Weights of a small mixture-of-experts language model, trained from scratch on English Wikipedia.
Size: width 448, vocabulary 32000, 83.8M parameters.
Experts: 96 experts in each of 8 layers, 48 SwiGLU neurons an expert.
Below are experts of layer 4 (counted from 0) of a mixture-of-experts language model. Rows are named router (the router's row for the expert) and show model dimensions 0-111. Each number is 128 + 32 x the weight over its row's rms, rounded and kept within 0 to 255. Numbers have three digits each.
After each expert's rows: "mostly gets" lists some tokens that are sent to it at least half of the time; "comes after" lists some tokens at least twice as common just before its tokens as in all text. This comes from a sample of Wikipedia text that the model never trained on. Tokens count by the router's weight.

# expert 31
router:125121094163095137133135089158188117184088094075161137122189141172053123088113116165124143170148151103175086069155117166161084163145137144156128160098129108116160108107091119145143090142168130168095118109135166057107104101084070095027141182117141123161122191081141154170146130156070113100154152070111089137157130161147143115103075140127
mostly gets: " would", " not", " both", " to", " could", " also"
comes after: " to", " would", " can", " could", " he", " not"

# expert 72
router:145095112077157190120127075140116142152049106124173107105131104107121108111085130129162149189145118043150109156174181164054138101159120151162116159106135099061134150092097166150126135140152150108119088127115138093112150119104127111130107179145147156178159163113160070176164151142073087115198098096118115151151147098093146166125111114124
mostly gets: " father", " area", " role", " song", " project", " album"
comes after: " the", " his", " The", "s", "The", " their"

# expert 85
router:122081119061136173094100061152128130135076158112126095171130085118142090108057121176139159165127158052151124151150164184094130093158147194159134205112122128091187175100095107155170175080139203110102096162105146093134157115131115105131095198165134141163149137141187069162151114116051105120164096119090141115145135094082102134124120117131
mostly gets: " same", " largest", " latter", " highest", " father", " entire"
comes after: " the", " The", "The", " a", " his", " its"

# expert 47
router:114140064111132136115115092133142150089090157101122175118152132117141119072128095187145175145124133159161089100134136154117102080149140130147137187112127095117107158132105154148134114129189126144109108132097153105146144127102102129120092180170185142164149161193177132172121145153129128113255145182077124164144131110149075143066091130127
mostly gets: " Steve", " Jim", " Chris", " SRB", " William", " Robert"
comes after: "-", "|", "=", ":", " |", " \""

# expert 76
router:084088117034140143103094134161166125199099143125148157096162152135159088098083095158149147143111150121103128140133090183087172077175153141137110162113067104116134194088103092150143126133129137178082069082096117120108147134127129104105122199168139161175151145137173111153173111193151152124152146153095087176159166137073138122101063088151
mostly gets: " The", "The", " which", " It", " who", " this"
comes after: ".", ",", " that", " of", " and", "'"

# expert 64
router:129110117097131206129130120159137110177086156140154131135137133144097093142119119173113093169126166103159081147167131178119130112159164144107112141099061122110151120089104113167180130073149133133110078108090127053147163086121098078118149210133142122153148198137172133140137124134073118086142109065099070133128121096113150107131107134132
mostly gets: " is", " was", " are", " became", " been", " were"
comes after: " is", " was", " as", " a", ",", " It"

# expert 45
router:121109104152091190075122145135154143106123073123185139114110167145099082109075127104118134125136094101173133133169148143125112107158137110151109128116149117092158151114056109143141094117202091176099082118148097087114157169117121159088118157168175183150156181082146177160142126153110110139158112194128138166149175132112119161078099077169
mostly gets: " Years", " Type", " Co", " •", " Ste", " Year"
comes after: "\n", ")", "a", "ia", " Class", " Years"

# expert 54
router:088094112072135184123134133181151208131108077086103095141153133148111132074137133140162168139110080130095127128152152110068085093212170197131153109105090100121124171105130104185115145109156114115094100145087105143133115074110028149097099145178142176147168138110129123160085133137114127087168141099118135151097199156102105203121089095067
mostly gets: " September", " June", " April", " October", " March", " December"
comes after: " on", " in", "In", "On", " In", ":"

# expert 82
router:091131070060078159101072137122147164136101130114136156125142157135138128103153124153169132186120121147133100120213117132099159086168158173130170165082086077115133150096122127171128110131131109135109155062137160158129161086118115116118110139165146166130147136187144101105095116154124123110248100132076092170148127100160141143121114121098
mostly gets: " Born", "See", "History", "Career", "Scientific", "|---|---|---|"
comes after: "==", "===", "-", "See", "|", "===="

# expert 58
router:127116100147099132106142097175142147170119144142158158101143134179147123113134157126165112171103107142129106154167201176142135115122142197133124153113111067142179193136082113157171116100171143170111112120089134053092161083098091138098118165194202131137163141102128116199154148160108085115140085121117143154148156195123089164129055109143
mostly gets: "\n", "---|---|---|---|", " ===", " =", "===", "′"
comes after: " |", ".", ")", " =", "---|---|---|---|", ";"

# expert 39
router:099124085114096164105089088146181156129123113093128123120145131164137088111163123163186151169160163144164114164177129104055180124137157140179159136049105140084140143108131147125133086197180151120123127116071142128092157158112117139105074177148164131166147175118114139153141100147150103056197106143095108128142134100116087120117114124127
mostly gets: " family", " species", "idae", " Genus", "hylum", " daughter"
comes after: " the", ",", " a", ":", "idae", " Family"

# expert 94
router:117096084073133122073143132148133107182088123113155164062162162202135122112105092137161164151128087104147121107122154188084133104130148199140151119109125118132115134095107119156174153074119114157103079103095119122095122127129108133076144217134118087153190146156151123156178094170148083083126075181113122146141171153143101149148097098145
mostly gets: " him", " them", " it", " The", " the", "The"
comes after: " of", " in", " to", " for", " with", " from"

# expert 86
router:073176101100145124129087097161127114161074129151154145132159139077138136071123107183131181173114175122150138178154150168091124056101152171148104191123095144173112122105106111128136100135214116105102132133101169127114122093090095131081121179152201147150128182119144111180163082126149130078186076206107126185178130090164073160093118074074
mostly gets: "Career", " Species", "See", " Turnout", "Scientific", " Loss"
comes after: "|", "-", " |", " ", " Total", " medal"

# expert 74
router:097125078107059145096131141109174159130079113148125150116103169167138157111177129126174172130116135122132096123170158215098146094155100170118157148109089092116123154127118104143095109132119134161050129109150134104096178120128087081095098234142139093185154107183181094140152122140141097142214099137116119173091159112103107183147095092139
mostly gets: " MPC", "·", "|---|---|---|", "|---|---|", " Preced", " Votes"
comes after: " |", ";", " ", " /", " +", " Space"

# expert 88
router:130117119105100152105141170140158189176076083088187152069111137181096108119154143182147177150104120096133127116145157188108108099154150145143155175136105097109176144097131144155116116102154176146107122077105157105124129144085102089112153147171190152174178115155134097145183112132148104098151147120142106135114175151114099181126108113108
mostly gets: "-", "–", "–19", " non", "|", " multi"
comes after: "\n", " non", " Jean", " All", " anti", " co"

# expert 66
router:123135106071105153094108063167161125147069143129138119140132150150172118099113079211122094158062147107158091146148145180096100113183149169163136128128062104133140124064080129154146140073177191106115048185095164120137144071107087109135079153178186147146165166153173130149137119132144112079134087143077075132165130114163157182132112107134
mostly gets: "The", "American", " American", " third", " Australian", " Best"
comes after: " of", "'", " at", " in", " for", " by"

# expert 17
router:114132086165116120138050066156177145195097132116116114101135132166129115120162163181115123134194156081123126141181155176128129092128167201103148180083106063127098111140127124154135103140176102127120126066086158144115139161100084158102114123176096146125143127149155064138188151137115096136186098127117154137084137129110135213120138107096
mostly gets: " $", "See", " JPL", " Succeed", " Genus", "Scientific"
comes after: "-", "C", " (", " un", "F", ":"

# expert 62
router:116122078096148143102085135127187099125123148145146195146145107098132096075154158161138116186086092072124120112202177165102111071160169146117105117101151109148152141158119072187129120126155071155068118122128097075086171143103087122076102210152114140165134168157146112179116126108126102110111109124088115159106210157109079135124091082088
mostly gets: " |", " 0;", " 2;", " 1;", " 5;", " 13;"
comes after: " ", ")", " —", " %", " 0", " –"

# expert 32
router:144113110118113193127125136187150128107129158152108141127121089171099112141129109195137169144055176109107062175110140162104107121147155131117164196106114119152141171104112154141162104079135091127088109119132138073096123135089117146115101189169129109162133159098130111109140136176121098084172136141160126138108147140111111147127086129156
mostly gets: " Chris", "Con", " Tra", " Cor", " Bor", "con"
comes after: " A", " B", "B", " E", " D", " L"

# expert 6
router:128094089101094131114133078137210144168064156082091143144180088138091100114112157129199139158149155127147109107184158125107127136160120117112146113075123129085190133129085081120127104143176153142107116089103129080123129091098080074110102155161154170179122138136119115151141087141122154062131126105065110144151165137118133149089092105088
mostly gets: " and", " or", " but", " &", " including", " while"
comes after: ",", "s", " well", "),", "\"", " such"

# expert 33
router:111126102081143140065108126112124154103106084123137119124169140162140130103116133128121172149148111117140055105115161119114113127122140147183174153119136132112127162107091129161124101181170135189113115126167151117112140111113089173124100178149170167159163136105166115204100104157108070098181091201129099162105136105124169100168141131136
mostly gets: " War", " You", " Air", " war", " Black", " Sea"
comes after: " of", " in", " the", " to", " de", " at"

# expert 95
router:061117104081154131130095095139178089105072067120132161035141162142064124099134138116192198137146100116152083119122150195063129117123157165181168163121103145103152132103111108153126095113143093127083125107085160123114126124119074144114115145141169137137168143108172108131166109148170069082255086163108120184141112158061091169099104076148
mostly gets: " ", " S", " K", " c", " con", " C"
comes after: " |", "|", " MPC", "N", " 500", "IUCN"

# expert 89
router:131121143140155138097117120135143120177089085080124143088185135164131117097166158157145170170160153137142105194129125169134129099132145168178129156114158104126114146102101112096160146074144119208086097124087148114070110101084061122102113175127165146184174147080151123151154079136151116141112119139116076141131156165121126153072118142142
mostly gets: " any", " dis", " these", " pro", " their", " per"
comes after: " of", " with", " is", " to", "'", " be"

# expert 87
router:126103076102106110128083094163150150122093109112116149118135153151122114075136109148192129142095057148175093129149129145081121076162160172166127116097112100162162139107096094137111085116141125147107087145159122062120151100126047104062122153139156138176145151171151114175133110134149059095118101155115129175131156163078069162143133081144
mostly gets: " None", " TBD", " Nominated", " 0;", " Won", " Votes"
comes after: " ", " |", " 0", " 1", " 2", " 3"

# expert 27
router:050096125111097124097105136144148123192089097134163170108123110122117155104131162120142136150122130098146134140141195142061133093184151179128158156111113109148104195095079092131208098133114135126091109112109121117127125081103122143069095187162142121141123154153158067207091168141105068085194151100116086128183136123129122127142074086093
mostly gets: " 2006", " 2019", " 2014", " 2013", " 2012", " where"
comes after: " in", " In", "In", " March", " May", " January"

# expert 68
router:110099109128126152116127115107135173102096119137090146110163110129163126102133114150138188158121119144154101113110135184060084131187129156106117219103099088097140160125098119132108125084131159145092113145138118104068137117102128173102081166154158127124169161158140122142139153144144098137249098144118126101123155164088146159151112121118
mostly gets: " Game", " Nintendo", " Press", " KO", " Bob", " Frank"
comes after: ",", ".", " the", " by", " The", " \""

# expert 23
router:110104116060121150103135101137146117141067043156189100110160102100089107083095115120165089197149072087114095134195150163028132093184156175191134165097099119075134165076101142144115133143151142120112074119130118093141139090093159110133096164172143145149141178082153096174123166168129071123208132083151106141145154157099116171141111093132
mostly gets: " School", " history", " Award", " singer", " politician", " artist"
comes after: " his", " the", "s", " her", " its", " their"

# expert 56
router:130086092127140141109112121133141187127105124107152120117146108119149125091130107156149163161101098119168099110140101163116107116167103131119130182139106109089122155125092113153132106088163164152051084144111138099143145167117157149119042199163157123165148144180173134165127179134121157137178105133095131150133160123109152149124090114124
mostly gets: " New", " Best", "New", " Northern", " Early", " Liberal"
comes after: " the", ",", " of", " in", " and", " by"

# expert 71
router:128107137055102152137043056161192163162138092076146098153136126139085120101151132185133148136130144083118097170144126125128178132164173196138115135111074121129144078132086094127111112132185146112110119109109150132117135154106119160122117142150132127158130126147127119126128114124140103098205069126106096154137146145104139173112109108075
mostly gets: " 1", " 2", " 3", " 5", " 6", " 4"
comes after: "-", " |", "|", ":", " •", " ft"

# expert 90
router:126081143056140164134102084189150183168114085116139132142180146142133078132097093145134157152134130114149114158160151240146150090120161126152190099114134082146111116108063140141108139116116130149112082172075164114088144097109116075094012168128161144149124101148162097186172057160107147094143106104061093134114183085072148153116115076115
mostly gets: " /", " This", " →", " these", " this", "Senior"
comes after: " of", " on", " in", " to", " from", "'"

# expert 80
router:047117086163111122146081110166167187135128142113103072126127115152158155146184123086121118113173129112124104079166131125102042076196186149109105173145122113127123102121099137158125145099140163150091094153169131067122185116092118113132109106167160091145141166087162080148131140184149110135158153131146123144165150131113155206100122118115
mostly gets: " Rock", " Ph", " Sch", " Pok", " Stre", "emp"
comes after: " S", "S", " P", " K", " W", " St"

# expert 19
router:074104132135140174111093131144128115119109157154164165127136116119117104098074157162129163152101149140122104147197182138066058119132202156181119161104113106144141176121140111203121076147162093122110112142134162124114172109113086079075078167157118150169176163140160134229155147149119129102127117152095139147156153128041065139110126082061
mostly gets: "|", "=", " *", "6.", "4.", "3."
comes after: "\n", ")", " ", " Win", " MF", "\""